config.yaml
routed_scale: 1.5
balance_loss: 0.000146
num_attention_heads: 4
positions: "rope"
init_std_qkv: 0.0299
init_std_down: 0.0427
learning_rate: 0.00818
Below are experts of layer 4 (counted from 0) of a mixture-of-experts language model. Rows are named router (the router's row for the expert), down (a neuron's output weights, with its number) and show model dimensions 0-63. Each number is 500 + 50 x the weight over its row's rms, rounded and kept within 0 to 999. Numbers have three digits each.
Before each expert's rows: a language model's description of what the expert responds to. This comes from a sample of Wikipedia text that the model never trained on.

# expert 60
What it handles: Lowercase or capital opening word pieces like ex(acerbated), c(rown), C(artoon), cons, inv, enc, beginning a word after space.
router:389462484478577560498566491504589443457485483460527568508443500434428413473507555494532496604451459482408514536504520361500539563513503427454542448548574545419453472471501502486503574598527478
down0:592528539474453425530540498438580543516570482501456457504465453522478523496632513490527421440506565436523471562527530491530459515534520549440533568523509551570438434467432529504480480506505621
down1:481410393553426483486480490431527506529532484491453613481425516509355511456556516428502445580493552481464528496528490523561551536481461548476492477517480509549478565476603446421511532538518538
down2:525490538527487495525550451504473451543476527548546507473547488543466371543463476495467521486588531526571537443475513541513543460455552568456531522573444449430457559472506578473556582388408531
down3:530527429495520466592520555529492478497505589587457450619437481452532502482481447528388518442495446426518483447507428535542543471551541493528536474534558460427568529552373572535536456553460501
down4:517484463424438422510513527562541532541478556567558479452539489490378539578528483456409520462495386506492489539512525520443516590554477507571454544443542491568470485493454552495601471434496631
down5:493519428447468492485482393495520529522538516540528552461517463563536490562520494512405461532513486488501519530524483503579477414447512374505369551560501427591479502458439433528511460520479377
down6:600534444434556494453580537502430513476508562469479510457407465523532461602443453491551475573478513517560503477508552497537429481440450532485582504485457550409533544454438530575557452560417577
down7:430543583506560528476415545491355488450531491430594431556462515476472503520486516510494494558555448499532448484529441471430574488467562567413504583452557572471551474517522530510477516520437528
down8:512494532573496526453573550381476530621515517495503539435480436507474421343479476434476453506513494476490475497473477487497417546520479458530529421386498521469477462409513422538448435512464514
down9:479459526546477398453490563388519515550469554450494519414518516572489464554515515524527450461470428514541464526420455521562498381509569451524506545392428401457557537553467571489519529509493523
down10:451498572476603449528591548526449539503492545533524473516606534410562548502530487581470410547547521524562455476473432542532478481445511497515543409488509539450486503460549520482549541468488528
down11:496560395534555512518576419526484546491555424548495506436516426534467496510540439369457501489443388527578520441465474557500426480430597486482483459491466603488558501479407497424551483499462452
down12:432501426487503529541472539381477512425500523502469513538432544490461547392517530514544491461555450449547463390499507543500476523569454515534469417476523557507550491410536497460545534535506451
down13:562484550517520447526369387501554528483373437433500484506470562506460468494568515439571447452474449475443552499493536488458494394495484500437531426510483511509484520571487545587403437507460521
down14:510484515590515540556452403534468514459507498519409361441519413488436461522466473481505562515469546559480568466499590579512439653494473485568457572502582537418432464561487491412512551513512544
down15:570535534549496488501468470419501473563560515446516585556539566471553453425472498580472530376513443398548421533533479542548477471551573540515542446523496547441495459545506545542498468537505519
down16:560528545536566553481428519541544552522462476516544618437483524467567451492505559559504463543495547512573480509563532469483435432549535466491511507490549526428495435495499425527624550525601546
down17:475558557501511534501531526560476482394484474454518477459579465422517493412487501529482459472491545487544510600457533501552489527539440412577450383421524423548505507449533538539536553483526447
down18:523605540562488427539465504470486543412455508495444519460585447530531543472577457472502453480427484516406487489589465515409517423482400441468464453456531443545444553479469575455441490447548478
down19:433579422432437519631456450537473431488477481402535579459519465465554533503462419455483514474524521432463525548505430416508456512594529476459481486458540532564631485577471412538521486545580448
down20:536542561472504507508480497530538456458448467556512574529479521445533598538508468588548454465513388421475533409492529526534465374543440438478524504472543475397534511576542436484477492418473432
down21:535508522461446539466422540477487540475472476573515571512472490497520538497461494473320517510496515474514469594503490507424469472405567537461491521438527554526503472493573505486508617595408512
down22:531431493503519469444417446484416529559496446593482550584471443492583560482566496457554352492504437488566472531485441583476497525444568385538462560525433507573523396538508442390491496440460534
down23:514472465566494474489511469503434496564527461480555515407505415530600626496523479461537476466526414568460516473371579515522475431498516487468561561479472480561524485483501468464512406393479548
down24:464482530460445578509537484450393521430565545535428543531450452582477534469529533499535459460561529423553492467485528480485428480575424483508456504495412492407495560482505607473419496419492388
down25:537538484424436509520479494575493558443532516499462602521535476513443564409557504474532503421535466499596504556509500540470538447481546433550482397511521427514567537505469512433524480425520455
down26:473556445458550485416459464497528520476509482523447567489498437484418508501483478548532518553444586539441520454521441452518455453501365443539503492486531524573459503536558552550530528537536526
down27:444527549490532532476484433489512489470483492541378409487484498475483472486494483544504451590438481532428382557510475526522481494558552598431435468563518542553390513461557568485556498425507484
down28:528401518522502495559524462449508444450488591522529491476514535520541445508381446474468475556460475578490427447524556495487462422522471461462554417409572527483440537410427469449425553495476509
down29:504520453466402513525513467479536511456535471464567435548445514541508581458495434424447520456543491550427412420485465448500517505525480473477580585499506501565460418456498536556484461525484508
down30:436604538488541534488507515502592566481535478591499476584470493446483506564553547593492454472501412464439508515552568583607472544424509603465513438499514535615457579464464517508413476497547466
down31:484486492468494493459433555458530521497559532511477443535438574450421466526562525364465463460505455519451515551410539462496591426523557552403430468530427426572534480529529546474517465523535498
down32:462446477530467520500552557475520462435555538516578481432478620532464556484466487458504523462467515596494531565548531471537471506472489506494453430524499507551490463429520464569452472434582518
down33:491491490531383487526535511410483474488352386514531552437501495545514586443513415563478448502438569504502544567470409568550517542434490536453491473516583497614535548448440531473510571460525449
down34:488496554540496495548461514481536481550520441499470438408562425467439538534438506459556465451384458499553485502542493491497511553545618484478577516454463435469495560474446455526610434494552579
down35:460467489524462530419536594592504475531401428476476499531470429567403433417483616559436530506548576466442569408557549439571493556453433467493557467506533567546407432483416503466477521450419601
down36:450580521519463539553517534445493547470475480528423514490395397432535512460473428461539496506501414501525418493486493533457554464552454494469467606468557435434500506453614442543500556495487534
down37:442455527448450537551485426499473373533586533497520513502459445519526496511580542582524479526494580591437538373450574586448485537545532467468436540472446532476388523420430546493580473569558548
down38:432453511545488570546569548516521549492539473574519456436495411565523609604403426450488448461414428577545540481488410495555496606441563437504426532469521557460525437584553447481453473525491490
down39:561450573481494444427556441545553466580534463510543490570480483511551462374429574532469435550491434427564444455428549479482512554448458475512452493413449585491495519532518455428491545441425446
down40:513427431422461475442554597518453522510540566577527552471506544476571489494473454455457557392478492552522497513538505496446444594519384441508534537357437510481530485466412535512480486541470533
down41:571465478526401492454514486444537393523598592475537460520557450468507542603436550591504511559550477500539515540588475505522436439486543532570535447542408526491518627561523494437493424528498490
down42:460556464545431533460474484483507433435491577409457505547513464531509482477572533512474487509516549473481495491492555397458554489541575617469507565514491478501559420518475470499509553427554482
down43:468536495501581484516571547432439520442471453581540488510584545408499483495502535572465538465520476479529525464426536472517528497490496489516551508430464559504568381478449406507528483461474485
down44:499444523439486432529495469490454446476540471508504469402513462589529536494477479483500551493552543508605563521431492563466483481550395544511583456533517541455472479556525439509507439513514555
down45:500450560531511540505415444462475500513480457493459500523560553504536512497477446432441593513592452428480496536550420481412512479464562550502526578499465429527438502526595511528479519475519553
down46:430476453559401498486522465460547437484476424489457514554470540485532578532538463540404521577486437459525498570519471538500531512415486473514494515429487561453476555419516399438544464452513540
down47:468520475536495498386443490493470476426587537590445437466517472480519524545451568470497418443555506465423437468510540502461627472420514463511471491557635482486455439422488585535539481462483537
down48:469464555457460565424521515508494566501495411445456527554487491583494531546521491567413424490439537496519588403471517444510550453562572503495458505453506452523439478547482451520574459543571497
down49:384485585385470458391497547473426528427401579583561449533517483541610470505505489539533525492555569492502506539575498486569448465547547545511480505535469504558406452497568474525481427457456526
down50:433492550519472532445490497546537522520466507457552433527510540552462525489498555403527497552459477577507493467391375512449468477457491535496522555423499460584550459586434502450473566503504545
down51:555561524535468467522637471513563519562525500565507574495416497539527539525514552519540534477436465428522523567481507446548478512581476517489537446518525521583512527467511439483595486430571435
down52:521413553419435557463563520547475560536515439441501458429547497554490524477434506476504510505473500465585482518577439461538472492530499418562580420503528469477608584530619551523522459499402541
down53:483564560527588564455465411552488490487532497450486512504525556540511588534521530486523497450490618458577536470538595575524512532577541438470547421514584488448541505508390454407510530436490425
down54:493567445488616478523469558465446470533550508521521499545474470452408578617472484454532551487476460501495513489523584520536525540538455520568482523479598554566521461557575518471447508599437443
down55:538496539545514459505499585532528459515560421424496464508512533560430509493567564517480452381445553466513545504471558489517532448549505469526590470569380445398530619489490596509507456457512524
down56:459504531502481460543472549578570504540573490483484443537511411488465531511517549556461585582570446461509494478454404547463457555568500527543497577559486491490539492466441474460452464567438471
down57:542556531438468493528476434633467547477545494417504512488455542531607495514459521574554531491494486375476580598470598547510535566580504522480475562590537539492544499486487436468504552469456511
down58:527502461672578497476472506618467482504522580555468479510564446501448453543458548628487470485455535497447467500522429508544575322558531488477467445490561457359441478506515539431512482508493566
down59:542516469495525508457629564583547441466442490536548502499518495448542447476515535476520473411525533480573576609523468523449528419384520507518455496557485473530478513570441585603524441485523494
down60:508579515537460534531465397508581549504486455461527518541449483439533533541571420515433497533495392417519555516515434457570500484408467502460470505563417542449526560606510489495524517547403548
down61:562574385547478430496439473435504523492491466426427382538456495449442531396540431501569449500419544516612503538600450555542594415515492490582499491618475548502516543506620481489476455459526578
down62:560482406530454566498492520491578454584408476573545462422535403474514447481437444506483541466485495562571573603547441503439500342543515521501479516497519504398530542414504517528532429397529560
down63:558460475458515524362587491562417464507482440547460490477612556493571457438588463438485486567444535582550568555484498523461479525513524486451441495590543430572503433493448469574532438425448473
down64:531540472503446529433469512456499480498537467540506511490504457517439446498475474554483444545533503493498572543502603589576415484501498429486595432557488519472566472514428451569548503472422453
down65:542441510488548557471504482514451532512445438418481519593562523457529416541409400509438552508553493459480449361473527478402510525474595546524460512446516500462360391555550471449503471450533563
down66:429511508582527573384463586559468618524353455511498589477578622464535415534497526525513417550489561484463522424457551468516496500516491519496457409521635505455484480524503529542479480481604477
down67:478486450471478563534453528417499574517482519532609525562519507418487537504480552404437479418520415508482488459519475486503507471520442556603587534552601456478455445528615519554432552480608448
down68:536454503427526510536526481496530514524451525518457531473488479459476466569474393446441464596474497411583487492445610468406576470554496467453446525479543595442475503425438585527449462407529536
down69:451401454533467464523501483507504528458507459443442507463494517404469430523482507491480537544569700473463522653478436512474478537503469523461537519475463514558479531526538481434522504470471577
down70:472526462489453521493479537430469452470618528434517519523535461486495634488582542501477480453483509447508535463427519474557438478491511558474461428435477512446514482468449481425547458532491502
down71:503502544511495412517521525333507521483477539549500487553504414496535489543552501550458482546562438547546438467463572534531495471448459428612492548528507432492549505465553590564459477519481493
down72:555491563482538518500444510539587487449579519456542451576483513431441549530515438526623549431502478489473488501406454501519515403413530451430551452510517500441552599490459421485521525417484463
down73:469470592545467577496527511576512531547550548547445424545512514467460549544544578449556492550460501554577523580472439522524545454512464488543550479502540496504513497543607559537520519479468486
down74:541477509449513609479534610590497444508510550526376527553510583474464519487469499555507538495460431571458456474487549588511502453545515463453487494510549518450563523491414448548441586422396518
down75:543489364516521551443509467470498588504480504525512498561538501521607552455456405489446581559474485545517452520457494512513453417576377442474468568370540502531597494560513438456494477473552440
down76:467487480534465494521561556596410579552544527558496528490384469430476434450459513517466621377498495534559471542481550512465413540417454500426523392537481406493504446491524514408539564527608487
down77:480509414487394548556497584451519536571488557538518492608450516411519467494550482599517440449469512500487452501455613423474523474548561509586558506403503537540522451505416553476512572549446479
down78:502494512522528552505454602365509498595485498437381556541511493520538586418471482453474560457449544513481464562443408464419549460496536542456494455362570509589555572513509533444482527521459508
down79:503452603429454449488446498537413564518414482538498588508570492562487469563515590379559533433476534568573468554553573592506400609427520479525492460510559443473454452527492456532483474461527563
down80:513528459501494498499426425535442574470528591496429598525525441467625463488541522541512560518587420505472450461468412473484480533455518484497534430463455516527531523411489435479426542515620511
down81:366389552523513508505495495574511475486448531589485538621489520521407453513620509521489508494506615418517581540449504515471478523489519471466500493601509476514362507572487488444524579552498447
down82:533503411487512472458567552380549470479577465529535496488500503426533510493442541478503405498403538532411449495519500526455571483570535428438455524553539529561558539548550464487534486519536560
down83:467488581517422502489423491456582520443472473521537478506399618463500523499590566441519446494503532531529547472496504479457572404546530560476472522562501531507637539464506547431460517429535501
down84:476552445510514514484530500458522546495489507434474476472502511500500594430477452447479527562525514564486506593454389562529535500499458512551543580552525628460505454484517572506490429455504517
down85:447479569488483445462540483527430562493565548389495510441486463472574540487462543398557561592541342467469500437431593463488517456559502621525527492458542483513549514499499435556589523488542463
down86:536561438461501574521486484558527589516560517623446563492547509421460423396456383597409538504411510465481549487477542426611456529506562466520544448462555542556472572509391571570479482419472494
down87:497572541463543398475427576555495548537471444431478430472449490609585468492496393467575416462511500490496436553554499514522448495561537513526515502520559495478474504497504509522565513436446513
down88:529466459487510453506468488520519406499578538520562518489529405542471538499595563508515509492486504465501468449515522479496531553464488514549475554427499545526479485505541406460607463599550510
down89:547446456527475500547531445492500606457489519445484567549504538526457450531539454594380514508563601506529448584501572551539576479446524567465579529522429448465452444461532544499458498462510513
down90:465494561452460461541528490407514557573567579502460602460551494468437517536510546464555529594504537526489442558607524479563453412547486544600473517562561460530591556555559539463477462540460496
down91:459459455546529487435440532510531447534462545471601476489416523468461472461519584509384547498515480454436494462490443511471526553492560439411487427517423582455467490511449483519452483409455598
down92:533493450551505476548516493600453473541501478527446523570515447570556551512425459549414499519502489440583539494488402555515506472489488438482534403452559521430511601569500484488535487464552505
down93:604495494541449500489452502454534436505538467467534535537438485442585453519576503491440449467467467559493495488531549473401400505445556493448585521407561534522433471446469495532447418510450539
down94:613569471459462515504569492428461520521518458543512488508488460576505509489500530508461397454428474454474469429496523641582484660612514448532458505523465556540418492492475518509588427572511464
down95:509470530508604432573417554444547397522463509533576559487507508522414443478558597449466533412455497476468470559545523556532464495590525550468495497585471475452567480534548587526515492401469476
down96:452492575480442464546528518549471550592526471487472524424543542416459493489468616481404500590523480463462484533571569473524528439455432541585486554491519455448540532477527528513578430585484534
down97:515507481543507507497519382562398596492518476491553508487531506621467423558465538495467534578444455580517478486435495548513467535513525422531520494485527494388468564535481569524542479505520498
down98:489497475447438469429550500514540525411585478538554528512511471553381491469515516429461480400446471543561535517501538493533554571448475447456501555521473385456498494426442537497498518472454442